Weights of a small mixture-of-experts language model, trained from scratch on English Wikipedia.
Experts: 16 experts in each of 10 layers, 320 SwiGLU neurons an expert.
Below are experts of layer 4 (counted from 0) of a mixture-of-experts language model. Rows are named router (the router's row for the expert), down (a neuron's output weights, with its number) and show model dimensions 112-167. Each number is 128 + 32 x the weight over its row's rms, rounded and kept within 0 to 255. Numbers have three digits each.
Before each expert's rows: a language model's description of what the expert responds to. This comes from a sample of Wikipedia text that the model never trained on.

# expert 2
It responds to: Tokens ending a list item with a comma, like dates, places, scores (2014, Kemptville, 6–1), plus longitude numbers after a slash in coordinates.
router:067192076137141091126125141167161054096141144115141097116138145078147130060126121176133109160133129162172072092136160120081195104074160138101162148122149156069144204126
down0:123113131174138162110132089100125159134170148119126144163137119104099172120138111136117142108099151149130154121165137116193174041127189089114181100137131146133106158125
down1:165109083087093035077122163130094088165195151116079130154115097141108146107149143061087134156084110131081139140057082096152192105163169126107146175128143124083126074150
down2:146176092116114106097145129068126150075175108134122133118106098142101139093116102075150119166132102115123084112108077108145119175131099191123155168091078139132117061144
down3:120097160068185141183087167108070164204087169146147120137135114140124097145097151154105106145112165175143105120128142146122079109096141093136204148164093160073137140152
down4:055139111133145121160103171075093177081150120090106134122155130130133097128167114155133201119070088124100113116152068114154183126120097184134153119133067153115156119112
down5:141150077109145132121115161102104148096076129159166212160118159101165109142096151127100133142207166112151133141120117105139080173196097086114146146122099123117149120136
down6:156186137114157079131091161132087116102094102161115120169120099110153136109138103186167164169127168149157160134124134153084071108152087127177161201118128158086167137121
down7:092115113102128114140148109115100129154068100159167066155124157112161085113092149138118107142165146086107141108085164160137142103097099166145142107094050160157126132051
down8:070141119093111102149163137136176108189105089159124126167136131150185182161090160196108152062076162153134135069141113104050107173126139149148097106211143139142109104135
down9:163091161101181105159116125106145109101175102134082149096080121127172099116142076122125055165149147147083125114137120103122058115175075127104132174094158122150163126105
down10:121138169139083142113100156139076113124073226129144129134184202177173170090149177182152139098136126102148117153121114154161124169146098132084109174148116134139163138128
down11:116108111126095113178120176132105103105168101139117153154123146129106185166139154137136121141127131170113132114105093135091168085157151108131124137192135162140124094090
down12:144160118099149139114122139080091167128160098122114101101088143134075084156130148125092194048169134208175100117119109130078149131147091137148058126196168094105161173076
down13:089162179129096137110104120115112103109146105152074123143121099147124056189157133124113121064138129156137187129129104155069130158154083132120120097091193091164093117135
down14:132125173073122161140133125126106156186042126181100131087116151086117137123135178136123111139147179167129113158194164097144164103091097092162107167120133096117157119133
down15:103147103098151106148132113191079070079177116088034166077118127131078149102146176105149120108144178111129120117090078082129130069163121104139141123138111101184125142081
down16:068143142140187177085184070156090113181142127154122188104097126144143112111128129122155140077083124164119189171102104128131138163116148171179097097103151107128108140157
down17:119151131089102073119100132101165131175137116194121118086125126188198175144097097140111110186093180101097067116105175127189144140166154082145157191064100097080134116115
down18:134148122167103114149148087131131134150103172120128171131203117138134075138102037185126129165190089126161131121110139114204079114120114193118155131210077077149189136117
down19:218129069139146131133156220142108158104174180188106096110099160150133167164124143080138095155138213151096130153099141121170147109128109106075115166163084169117132139130
down20:139095161099134104122120149118122130113088198099155128159117152152136108104079049118075157189092083106138121124151118133135082173150131109091151078085106132137190108134
down21:124149137065082129155135149120141128076122105179128148176113127080152155168154080098147090144129178137154163140171127046087134169089161148166085064146105150091147127082
down22:123087090127042129157118152046130123143102173108094145147119145169175085083102136162119138143132148059117089064232143165165110145131114189124121141128056141178139130128
down23:089111119181136125101169145173114062122177078128111142139150129102148111139122138128120102140123102136093148159094104107079154144084136133142101080124190122112127098098
down24:135063051144107089085141116124158125123113090100151157096109135179121153158145094123053128126104092125073158090134123148096144088109109083069192113136061133142096168133
down25:131146116131140196191188179208147132095114147111083153105160192129091145147111100128113096113161111156148137131092157084061091162146140124102135109099146125090080090082
down26:115113172098093152103084130100150053168162128150100168121110115193119165132077154063098157067152160132110107113111069170150132166189101109109117076111181077119164136147
down27:141138102112114074068157195119116162097118123091102162112165126155141170113212165150123077118123127103118182130099093128138140144189178151130106102068086118113163104112
down28:142107081118141124131117085158128159171107142135156105165176074138095103103130114182111093075134185125161090066169161122057154160151021128110107098154123156168139111133
down29:149088122097070131111089135115098081140124170075085142124098155132127135133132170098155083082139113121168124131137108171106151054110122127105120132174136119087072120143
down30:131132102176162108094143073148108124079129154183094127090067156082099049150208130143123180123108157118214181156121140099095107165179147045127143116147097095178152147176
down31:076126087123107123146129126022104156136078109117124171143117157178114126146096125098077143238106106111088092168090119120125046135125088101135129178210043126118111127120
down32:145116064151156103145112158150138145110143145090146074167121074072146171104121137110107146148162104149172138172109148088160148186099182108089114058134113181150141087145
down33:127155069153141213133167129089128139180131189096099156121131101167120109132171176162106095139129061117105104120090103211167166153161172100148119131135111153090156086168
down34:108166107133147155083163127154128137122187078166133131148159114105134074152156174108091114078156128132147158178072069142058098167091102138131067118158105150122147073116
down35:085127131137138102146105184130119136154134152125146159113128159144162143168112186106108150094167120136068157165073106142098147138102159114126150162130148106140077130086
down36:094117098124125146176160148115153125136133191128154068195158059091129172090201131148108154129107083149148136164111192152118165123109098153183158105116134165096175084138
down37:138141109162101108160111153124138092164092151119129069128137161150185090161131143118117107164063152127130084149092144136148103102105118143152134191132156116115150111159
down38:112143113058139139171081134083115131175181136167098113126123140124114135157097139153113093168086110211104124143072105143129161087157158139125111127105117191118192105094
down39:138140132140068111129097132088096107204114148132171123125085115164120159178089163123156161113096123161134078132096180128133107139075152129091103118157092156103101111130
down40:166138134112151138084147125158093150138160125164046091068093139091158109118079099149161152068120204105134124158139139120139129134152146109071098036116107142073142145138
down41:156125148120118148118079037126129172145066185183074096144155060198104174144153114092166128175149127141168143168106103118139054164123094170100170106100116142144143172114
down42:092124103103150073104126161092108101120087100125162188152157108142210139131150119089063086169125099113096100138085129147135090160092047147119157133141117149165150097131
down43:129076138126105093125116164165135096131162163157141145117094119176162151123155198127157148109132132124159111153140152067128096102134080126108118220120101169143106097138
down44:153053097134172151087118071103136108115119142123114170118099109133109150111173156137188085157109115090153151159112110105084186153131107091158165106112115120123133123207
down45:140144139112129144186160086122112106137146116164113122082149083145089168133142089131142121079108131087106068094165148148109155122163112113137056101092133116129158136115
down46:166117087112116118132142111136152112120103150161150166132085105104136108154154075106149138127095085079122143168180133122098103138135104157135109134220154089108125159136
down47:119117121102130173128184094138159128074113112131122054097069110079112104150192168122114079163169122070132132154145123120135096140125075135144146079089088162146182133127
down48:069126185120159092089171137108147098110144123082061089112196098109140063110136136140093165111140139156124113148106115100114102123172091117133057066126138131079097070125
down49:117195114149202206138121149088141105136125153091162142128114153137119139129132114166122141093158176135148088090099112137105145086159191073078174119106145096111170126173
down50:142115077125127106143188136156161092190123149118134106145131114165132098125107117133074162157079145124190135148131174090166099102108142129155205104145168177068052119156
down51:158132076142117132153138110108117181130205131147117114138148116162153137129134084129137067186131096136167099099103088158184121128179092137179130120143121072145135134157
down52:157117116149105155164005160191072137165081169179154108150105098159110127107104090129135124054159127084100132173100121126102048120086200141076089181148151130159160195157
down53:090113157068118094104131077114104074145138136094117148141179056129052150110188088123112146110110129146105106139091169116144137109167112095117143127122122105149164131125
down54:132110119130126168189101112136094089132091144101173122153136112147168081105148143068100141101100089181081079144165073162073127158089169174110159078152157135132137136132
down55:142131143170104144127063101106108176137115140109102104114130173135102046131172206117101114145131117170129086110115133098116078143129123080151139158130135098124119114195
down56:140220167158126094167115087087124132160157092169164152139077098093077126162123120128179091103170140126088083099161118143164106116076143146111110145185101164124151213143
down57:117117188127143092097167083089147134082144114124068140114133097091162142080173128121122081162121156140156089110166130157091118125166062156134057078158108124125125077191
down58:127135146108200121119072189158109084132054110138099113145167150123170102163068112110161135158120149164128077117092115087188108173132126127108171080161146131141171178075
down59:154120107190114097133165141206129154098129107132105175066160119153135107127071110228149137119141160093145156159066129159100140139149174101111182098086157179130174110111
down60:156161133133123136103096111154137148115167171117090090109132089128145134064139149130133064190129092088210161092096065119133056147105148139123121124083141141074135063080
down61:135191172120163100071134167173159174113099166108175137116191099093131163126120102122131167158114118135118089137120087120098220099109137146140142132105181129092160145115
down62:167130101102172110116131139164062132109128093164166088097142102129115093076117168133137072155142093141152147145097148188068125132126092133150153120122105124123142109086
down63:073114161124176124099132146157109114134129122108132158052143130128112118108125131112129103164141127152099096117144070167142086167106086120148097084064123139134167104063
down64:116181121120151163159130107142110101099090094098117123147128180140146076160110179110122101140122111149133139108090153158162147134078198061125082140121111068091099106150
down65:199116163108119101097065123184135127174154118173136046110168092115191131165107215188143105129121093144148186106131088121124060131152149137083158160121176153172080121065
down66:115121176088143106089181108104201151169142136165118104132104098149210082123174129108112144182116136120109124125112157120135115077156106130146119236112108091105148091114
down67:135153116143129085097163142132100099134127104108150096101176110138073106118072159101142119195111136143181116156154141149183117115098157099100108135071138158109184123143
down68:099156109121150187203093141130120108126073125130149095111128146094134153103106127180139139112125131127143131160101120153089082098094093116126201121105082156124147078080
down69:119134125076141114164138151109135128152071131163172115139120115188144137137146107147105123122164139128065123163101136124163099138125227090115171138126141065138143176127
down70:111130161092192107179160196103048135122016126124160127126126132156134138144114136085120103180128147148168099051084135134142109107087119147082179187143130151157198114084
down71:096128155142116105143157138109135131098186167106112109111160079091148112099151049146120106109123085149123061097159161145176191132158078141128096106099176109066154118096
down72:088166145115148062138124128100168128151079120071145113091122163150131143153160151135146206150069130213082134176098103110164157134061138151123147183137144158161151139134
down73:107102112090084141136104155139193127137157123149157082115140168135164184083180043101099138156145072105199094121128135088207180115122074142131143119084076118128144135116
down74:094158095152112176148103145100134152110138150122110147154177155145115107091135120129126098099119109132102134081127118154165148160145127120149146091075085169088150126120

# expert 10
It responds to: Surnames and connectors in credit lists of people, such as Smith, Jr., "as" in cast lists, "&" and "with" between names.
router:141166101101150104139110138192164057061156178117130090147139147097080106162136121168109163118126107134142166158138118094137127087104168119112162125116172102138142168086
down0:140168122148112175173058067153099104158095116178087116191153119107144104159165124116135088131142120105166134164165100095106114161177147095112112145128096077116206099089
down1:150177145167137163169089111160178148130187160130095149110147129059187117135112116171104124139097118124098140120153065101138131102136049076119110125184125122166136134148
down2:162111070128103176162109060127119152163093153113090114139100193095138093198070153104108119072100102211090155066062121106138091089138141085104141108123175134140109110107
down3:119111132091180139064160120146136077086153154061083108114051128135128139118167110072100112151090153138124134152098118154160090150120104100121124154089204065167102138172
down4:118111097132128205143181144156143126107112124123083072124128116136146168092176143132150081175112074120128144081121143127099120122137183099147174107127162064108109138104
down5:079105150174180156113141130129102121130109124132126111036180088133128178112129086132092094132127140106153103116104130107127105151104145171165173150128085157102126114120
down6:087115102127129118104131089113156084090194131083178084099160126126136100082154035112049143154148181111116117125160088126164165138126148142137182113140131111133113167133
down7:130117079123072160107179135130098132166176149116094138083191137160187096116126122117077154177131139111163170136099110100128089093155133080144138112124205114104098082110
down8:108170113190138110105153080127141154174178171118103097121157100082085099155076122168153123146143139104112118155144116151094136131181117117101137102157094199136150157129
down9:113135143089128119178193217091137147116129182156095158136121103133145107099094168198164163105171119081110116105122053141158106127144101185138146112160161171176127165126
down10:159144155126115136138138112150098129195169051120159111145072079149170068064133188165170172084145127105104087091130180106084164142153107141166053138125115112141110119130
down11:131096131096120094125105143108128055105162151112142043115173107159059109086125132104163168114134124177176112103121156136199139101087156138097122170122140096126129070100
down12:140137101070104136144139125094114149159104153137173113096164177138056109138100133096096092159144146145079161108105126167115100118140158146146168136102155117116101121159
down13:133121141101145151115102089123181109167155151114149142123081067088135135136110146215126065068100138162139140164178150108137141173167086183147136109067151148063091150155
down14:102149118148064139135157108189075098088212117096139179116091098120178160121121148152160127153118106132144161127160032134151102144145193136162134075157085086048120098123
down15:131139177094170179117141142140088118220147098065116089114070124144102112121092161172113105152113129150094128153150077158096125097100166106140158133146083107109062163090
down16:076093188164128076105147129166123075108052126147140119128125108156121078077146146112132184093146088124099099110176115047154163123135098134079112120146157154097078147108
down17:128073129127164153114124122150162119138131135103118192160119111230218163096087129152092152198159175083132119130125160131113151074180157116173199138122116151155167109135
down18:190175150127175107134148150156160101147122168105091160147133143161180107088128131184131122135106134057169124124115116152193083207174176089123111127157112181193125144153
down19:147100168102152151140122165113063181123107136112136113106144164046100110127148151161154134012140102128146116112066157189143122149115099133101075137183190128138175171138
down20:093099114133113131095130119162126098164133109070087138149022121069131123089105110164164144114128158127108170185129113102129154116108191128146096105185112148121154156127
down21:131131150141172137090146150123128135184086112142106109139108143126098194165127120163121173054107183172131098100129152085103188105162102070145126085107086123105120095163
down22:084123134139118085102165185124072107065154184136128118153150154153128115121104104120149161118168117191230131133123131134148097132155146153193121093144159162082151117116
down23:134119116173112085146085173170112114088159139088150125090119177174114116107155112172118137238102087167124166162113137148183074102094091143129151132102158123143134110093
down24:142150137150093093159141129142117144053149167134207111130178144070121092156104068069125140109133094095211140191120175111111147123163193117073142103126134170193175136191
down25:137160145097129116095129176146155124070053096135086145118114148131164118115155106083054136080101146082130120178113088142117096143110115135124129102147119066077183182095
down26:104086121119061100107135116118148144200067123172068141148169176161156132130139130101102100152176150171192076125171124104079161125127119142123069126129070115130146124195
down27:142136127134059138183119103109130132118118182142192127119159110172150138089056171126080116174156088152189105122025082133155153157113139160103207181112119141109111174079
down28:086099145176103156107095131160131133109133131100130135136145117071105151150129155173172162068136159138180145142084165179126104085123147093117152123102164176172128135130
down29:130100114191127101086167163134164086090094103125113166169085153149148110148220107135120148170114119086126167149132134136151158079145160081109118130125040180167103122103
down30:140108123135125100115093110194085107134106145123150086140115122118147164150098086121111134095114180110179197093149130148142136161184151132085143166087095117178150140091
down31:094120115153151141069119145097113104100144182153080152095162101095134181128109077171092093099167120097124128102163158114127162133083163102109132068172110161150128171132
down32:197151100131109139127134126141148076069120136150100083123141179148113168124076184180121134162178153177132169209170167093158064081103107089066148186127149169153085133138
down33:177155178144100088108078121172078095113142161107064133105149133109147146102084128151161169148106117134158126129144134134132101193163125181144135115124189118122159102152
down34:145130124173145113154173093116117166043163088142190134139167152136179115155153104159141058157107124142150127162087166114105098129077171143106167104110099151063118126114
down35:083175085114107112153166175164186137116133114145148138110167164086177220089068134176162116113110148171135067142061131116125150049094087171048049154202078204129137147100
down36:113129163125146067132174130165061131108111129105141130099128117110119123132123162137134146058126090160132133125102112126125113108098142109169017162085102152106118104125
down37:179124177056140164118105099101164166222190148137120086169089157128129124165133118110135110204161135134158117112147170157134069118117154131041156120112094145125159089120
down38:126158085094162172154117123132142109032176152136072089165145111194044140141123116108094107128110083161131178134151136106118080134160125135155197103123115047092131120088
down39:158171143174229131121107135115109071087066142105158112152168172071111156134169150178106100144175116057073173212133097069171070176144107166121180117130097101145113083123
down40:117097131136112146072185127109109133130161105177104128113159114165134118074159129112098103160146074191142161127141136082161136139124113111129137130123143123104193139126
down41:176113170091142138156096140121134111136113181142097195141082151106171190138095085147095158148118127097138169146171109120134148119141142115151154108165175073102113129191
down42:063127114184132124090078148044170125133124117167050124107132068107160166137107104145176116166135135099103105149092165068106126115188190077139160093139151105127135118109
down43:140127106096114094118133133039087097150169146140130107146123134110131073127086086152146110147166088121162146128093141139126090105122167109120157128086141148054143104136
down44:106108162167229162174179077149117091104072151115101107097146153151127087150198167095185141127142158152119135130155168079121127167122115090084072176115095113139096130168
down45:080096147255081150130129101098206120121170129123060140142106159124132097150138160121105102141158131188101094097129091141129162107096112131102152133132070106102179111163
down46:156090094119110130155148140132124104114134200107130114122121101127083119142107147175148187088091143158183179059104157136089079091124120145185148155091140161118104166116
down47:131151128098106171104150133092106133092117105119116132109126035111099103142188161146129125107071129121147112127167130130075150161125149125142176200077147117138129135145
down48:170141156110110135190141126122098108164116026158086088140117202108100101153131083119091122132198143190156097126132087150139109078168127114123123189053161115115119071090
down49:097128189163136126125148146111120122083135185138154068118151100132116134159134117116078126118114138115155165157106093119163113127116145116135200116063132154072133123037
down50:127133171183134124152063067144066134141176090155114140071117149148210148131123178114143111141129102116117024134135076127068114163167191117173115108168164173108221153126
down51:151086115174146087143119116094083157116121171229136123052192159145109150112115164115158132178189171110130118106173102157115114111122103079107113070160107103170146107083
down52:146116131089114143108124119197188158125092131121162157158082150124143142121171164156156163058141116186148120135158221190049089128112171111111095126123118083141100144193
down53:171103111163173149132154058173162128107144060091105156145115158159124095130169149134142125071141140146105118150145134136164081084097183165114112187137080151153134190116
down54:168084134141134174089184112155100146136147134113091089074163121133129144090139168131128076098180123085132120145127151115115165150106105176120133142136136137132187106171
down55:177077117143165095118139107145157105096116111178132150143135104109188154149064190134104049221130123084143128170129164158121083140163137087141121062105110125086154097123
down56:129177098159146155098101108184094121115154106105151161129135138138122109126165114108110077132144105104126178116112136188177132117082063100078125117187092161093150086044
down57:115128087159134114163180114200149132145134155185113112126085162107152127089112145118104116053111103106124138174143000131089122168145109131147100144149100131069086143123
down58:187134136104109122133134139157129117137103126055105155156079119146125071092122087115104203129142135064113133133147136137151138177124113093159092161081156106138147087115
down59:063117154130085089166149185109156090114106177117059110115174103110164132087102135115092151136113154154112124060102129094113165086138147096103124151122128085113103162097
down60:129136138127175156122182132167134117088130078121132108179112204152082085085118092040160162140131155160135080109131156101051088153148144108109129146161111091122067131144
down61:159173082141121094101122116141122137102064069105171114092156119160130113123136090086111116118117128133104118108104139145117149084113150147169139122153090155142125143176
down62:166187128128125082122127175122126142068133104088126139101081166184140128113179102098141100153194130142169160177195136161133122151121110163139176132127090155132110128124
down63:173177081134144152205101132044135176176156114104161172151098124092121153140085130164129137071090101134096063107132140082131138086088139171138122091130110175084072161079
down64:149184102165133164187089109156140111125123115106074117141175121109119104084167121169166087168100131120187096114101139105075216140140129171128119057101109092133171144097
down65:118163214099108095138128142092113159164114146107155155170200074162115085112160110153082133115130138127127100130108143141166184114125166112116119151140107126134140092133
down66:148116077103097122112119178183189151176140152119122076107102121182127107118086128128150107143094146114139182161085064139165105090124104084135123107155172112128081101109
down67:143128110200085097154078098152115133089156135153205171162146143075142126140127039104178092137157142115132074167126165073075119134088119116090123166143139165117180102199
down68:126128141144150135137093079118182093124145147102118160154105135089117164143171099137127121175162171124092200146135130173155137102106153157109137134114129127145150135137
down69:106117125121150103085111132107157115114111144103093086149142140137079118176125056100127131214131147149114128079083106126126161133163059162128190146076135158164113101073
down70:088122179161132061102136144091130134078116077139192090129133139159085124175153091139113119124106097089126158163134166102179115110073112156183159130064128233094123165106
down71:168140169170145145070103104134130128130137118161093095120138081124088155154200127115118193108132151107150150184197161140134091092144076155158171088092164151098148111150
down72:094150147077090108172117108063103142114146183137118146128105072098160121106155124136138133101130173125052136106143077124100155150121092204121144157137153153198072161072
down73:142159159109137163122135164152125121079097151146093159085127189099128170090115155156153114159151157118130169131167155107182135146104149081090144135111171149159138168143
down74:118103157122023142127173164113144145154122156104084174148074100078174100135065135169104148053131164131103151128079134116172089148121170095106078128110173114132117125076

# expert 0
It responds to: Pipe separators in multi-column tables and mid-word pieces of foreign names or terms, such as Javad-ov, Arz-ign-ano, ep-istemology.
router:093131160084145101124108153196111105107125150134136062117104118128090105143133145156117154099118115162142176172112156094113152063107150105128050146130173175103125158072
down0:085099123047067153098108156086169058160124121145114168122160112066152179153100090146123109125122157139130125112121120130113170103073101119104074121171157167098115144055
down1:153142165213152113122097106145165119154090171153176172129120121130165149195114127129160100168124116120129103058119098071155186149147054085154143099103137153138116112161
down2:134134123101116128109160193105099147106146131098115172069127143173168141088141114104103126202096143106064119129091143116155113124108134103157103129124066138110116132116
down3:155116111114115090126142206149180122113123148100153197167074160151158129139182170145108140119099151173125120134092132148114113057145127086122121090187163123178068141162
down4:121187165182147097095158082085154098118118137157164142178127113190109153137104162109161147105098110093125148143153076103091131109135198122134139179140197051108160132147
down5:119082086076175137150146145109149169192138115116119119144112111091197185141080092098145099156160105138141107094128121119119125184159053159172134105074130091088132168099
down6:186121089091125119165128160127118129087110196156184108176124141124195125154124137160101129184145130111118107106117125132147132130141090072132165125136129114093122111089
down7:124096129145133113120153078136152097131091160102166151211065119127115137142106089120106094100131142133177129144134121137069149146099139117078151139127107108130125133086
down8:111149177134178130027178130162125062198131123086095071157158156076122173127178154100083142129126151104126136200137173134118069101187089162117138129118128140137072101131
down9:151059139151111138157186184096106116069140154154175068082135085108190079084106124128124070100120067083095140190131119123076152107109079079100114147158155145119130156109
down10:162089122105108133162133117122161119053076130111162077129145139123163161124140137179084121108180114143144127134097142107118113145160145166124185120142124119143102112109
down11:154098150170109086107167101151127067068158152096103158136066151117095113125133155198130121073055115118174159151056175147122134080128164123118115101065109169142122103060
down12:179144073148105165157098087121184120097088144150112088206074161125131136186142089085131164155124119181121123206143136130124085131112132126151130141168158135102121131143
down13:144152111134149219121135133109088104102180149051123200131151165133104144098138122185119135118140121111104078156112125129091139171129128163094125139162084109168104099124
down14:155161109144140129087111093223143198098133160130097098149108139120161150101135101147149130070188117105160162181142132064096139146186103173145088128137146113119161168120
down15:076092154153176140133080094111094164133137095135075080134150115099092169122163102141145142154122128125141104060132128115171068147146141103175147063101092123100140112106
down16:173127017138131134073093136156187079115096147171146131128133137108128140166108114124110089133088125157119155192122095092099148141089102095129130138128157136112118122128
down17:096155125150110116145158134132089110131136105132155095160142113167086150220113174158140161081143118174135109127109128140105137107127121140141133092154089092140087127117
down18:085085182153125086130112143116106158158095101086123151110116123098082091138076138108161202056181165141113134132142166086105168143089078123135107095139134103133118143167
down19:149117158076159133114101166131072129176153087123132094141149140163097121107128101085143166107158119100136151225172147104154145130097114149089125110119081096163147111112
down20:180154062081140165147080115134124076091112130150120156148093192120188157116087155151130048252100121152084124157119086132104112118148193095107175129145136095136093124145
down21:124149075138095139122150117103103139138167178104060136161154161179132094144155123161142147115076141132154190115098124137167141096072191120145123117148151140163138183144
down22:107094174111083131114139105105145125136105140142161167099103095139114138160169152107153200124122139097120185115205138078151101112134136079125192155106150126123084154104
down23:129095127130142114118136133157126158067111130139135125118118123131161071173146036115093126102143145072203114110067124097097172133152155171193120085106134160127141132130
down24:099143085104111086107116159115132161158120153130148176144110124144102145134080112084097168159109119149107130181144093114193142108052133107143161154163094107165107105117
down25:130172204167085072098131172107159152109116134135122081127169119129139082152060143164145124063093097160153119113094193110183114084126118120081129105158127167160097065099
down26:088147119102157107128117162128162120140106108153144107158120149145083094116105108081083111141126079159113151124102158145089147113152145117122091163165123118107100112127
down27:160125128164184149125134152161170133148163158090049098164147104106118178168115108123130089097139158123113133131180154159098087150150110106106104132133112125161080124111
down28:078088075105141158121112140082097145131104101173170153094145202085145142103137163142119105130129114152095083107090094155133140118093124157109142166162083097141145110163
down29:143070135145127110132119099111133177115131135079184099057112143114133106175093087106082108130113157118180188151156175151134140113106149121119140075138135131124116170093
down30:125098094104139121124144153104127148090126182174099119112131161150129133121120102124109114216173156067104177129126128121155114141165137122070139155163109176190137114123
down31:067089107136148183116168109096134201061106102174175081176184099095121117152176117124118136137144140059147150165132145109140098118135154198126178134089104082127111121108
down32:124065092155107086167093103174094140119173116104112172053128164110157112141065122133148095113091097132086127160138092140132192141130118145069071183162117159122114128135
down33:164109140155117123129150107127156102143112144107138120111196130161138088198185090165080131101134139127194117109145089124100083153144073115145121135104122146087111064121
down34:145142143101141070147078129097134216111088104136099121159081092162136154105169079111103138208122130144088129151147107166081145119089110096114084168184077111104159169123
down35:060149200117125065149170166090136141143111102135116122097127121142126140134040161148175163121142187143128055138119071090091119144110112162123140134135085141158131160143
down36:145119190190148112145139122124131157171132085119136063094137104132080124131156199121103152110124153146102135147226145169126102073150122129121120112114126101119166166140
down37:100082121090131060135088162108108088133131126114173147104083137124127178176120144107147108044098145128122135069145062143116153109146089082157106115120107152215146138105
down38:106086129132157111194038119144126139145089110145165149118126165086117131117063104111110147122189132147157088145080113118084149137153184118098105137129096136161163136102
down39:125061146108116122118139143149125146123144133142144106068149120144068164087087154197155136090090133144140101111116128110150093156181139127129113122138148056118147079098
down40:102147149066087138105103094126187141086091151117090090148088113115125085138115116101068204117087110116105130142109166081118114137118150113103165105113161106071131124148
down41:141114147068159133116067181100123088178149166140088089108126155139062193087113074120149162174109099121108074126160161111197120152127136124151140117071152146183092164069
down42:158126136205189142146113042115134180147131106080153087160113121067101127153188098152139106150123085144107135125186128139136154128120101154190131105049099127166161140118
down43:143118109044072092118095142171094136087126137085178086043140185140141150133143133122160094077126122176101109114095163147140092148087147138142114092211102133071066202075
down44:145140158119139121077125115097184112170095117157148131154098133153129106124071118083048138172085087081161070106156156090191116086130127138163112161074122106090152116111
down45:109108126146164170149099105087118124133149124136103189073127130119173157099180101105124099151152117150102134136122121135115069122162138106120125147098205096100170149157
down46:120101139148102129112097098128088140169099162117080151159149095158188086114109173072104066163114074075109122114130116156123102146124090097130171123163080153101110093118
down47:179108132115158181141116130098083129080050116139140129110100138125142139082172113139108149205148180151087113137218104158172148108094110173126096180111111190171114123098
down48:133132110156135096139157150149090151190185115088098135161120169114093124108105122111132169128106095125204187120143080096143129150125117135167104191126094094147189134151
down49:157122130091132117116090094132115140128124142148190153100122129126155137110082166115096111083165171080111103091072085100087166113153085096150121175118116093180128125214
down50:157116155041117142072043121108082124161106152191114133150133103104044138157206143071142146145086160076104156170184145116138119121097097108156107134119163145154093119148
down51:117115121117117133085120194150126153141108151128142128140120122077165181083133102132086155094140138169088166201151122110103169162117184121146075145133148145118137123121
down52:109050111072155043115088107109100149098119132115072084097107118172105116130122078093152155095098127135110140120149107148118121101132151166121088167133074156147114114185
down53:097122160158117140127083176136077135144070089126173140100168145129087150139146127102159148115151134140153152170124143123130084106117135142131133096185169163121159160104
down54:169095114207134125135095129150108122160128112150106137149098154131180136184122095123128094108166078180177168108137124139147163185177088139158085101167100083153116122151
down55:084128128115092128049198129090126127112111130078135194145119034084109155104120129142103177102122137172124084084092113181085122117073174150114116149122188135082144140124
down56:114062151140147107087114086192103132120158136098110132156114177140166135108120141162147097071121090075166149181162135142047147127161096116096107088125127125171135097133
down57:131085110123133123092095164135109114089116156119154137094098189107150125125020141163129107124098132151130117167093139103174141093119142125124145102157135123109101104091
down58:120157193119184095163104116075119143140121162110192116109075137122139113119126068106091096113066162150115151184102119090200132057088154130115149140084113179072114122113
down59:138133101096131110167102133171118187146136108122129145092096172166165209114074174174121087130125144136149077053090087187070170149080125122146132192232110113084120129066
down60:161097173082128125128144154081151130135163128122061151100101124197130129123097159116096148189083083108080143117157086133127147069136142113149123097059084131150168142095
down61:107104121068105126106048145055115127112091138117178120175175130201122155097180156058136136195133162106099071147133153127106122119122124122132175135141109135135116100110
down62:150161106143106171154098121115062102135056137080110098182104144158132109110134040101125078127085123099178162095140156139115127199098078164161128150159165077109104152116
down63:082111155174156119123103109139132148100130124175102073118120101138137146111126130121089066217126082148112114149151184142201063127143147167152194159072125144089117158105
down64:186126154126131096095102097121071112075106159143152079158118079093069124138167112109181130106074154105134206116161145124120081101138126148193115116126173156135180156148
down65:184116084195142091159130089182133113160150168088095122130117149091137156103107153173175101113135091166172189115147115161089126157136117090123096106146153137136115162158
down66:190126075095141125142095142186178143169174103150128144116108080104128174106161114127096155138086139075142114138121097130167134115155128132150109150112047170121131147100
down67:134107107150127052122151111095148139110167112177147084135199117080125101127186134105153100076115158104160131085131149101097094118102175132165141151132098128134095081106
down68:184104075176119113129125067146116119095140106146112123091137103119092094130204112117108117159096046129156186146152174089129108139125164127181155144082117135096095101139
down69:137071080134124128151084082160117108087108159150166181079142151118135160157137147141081093122093078155098129116125154118130122124089189116128119137151106158167109105152
down70:123116148154140106046170105150099142137194132099087115147106068129104112121133131150157154087129118088161145142190112153128129143176128143165100055082164105143150138143
down71:069144096132116117119160121060171143136092093141123084111129110083108114180154113122106023170126077123131156133137146178145074101143093154150130149140074173065111126118
down72:148158134180116134135163061136116176167184099094103178082155164079114119090160158110120119151056179130063143154108101154059125188087183118155091138105155116143121146115
down73:080107196109217116156113092156125160070115169081116146142131134140142123117114085156148153104133083132154125149116097127150117161122127132107126125096135148123150105151
down74:186118099221119091146141111117131172164216169112186140076107116142132093119158162098123169128200115127157127098099149144107149129076146188117114152128132159168107151116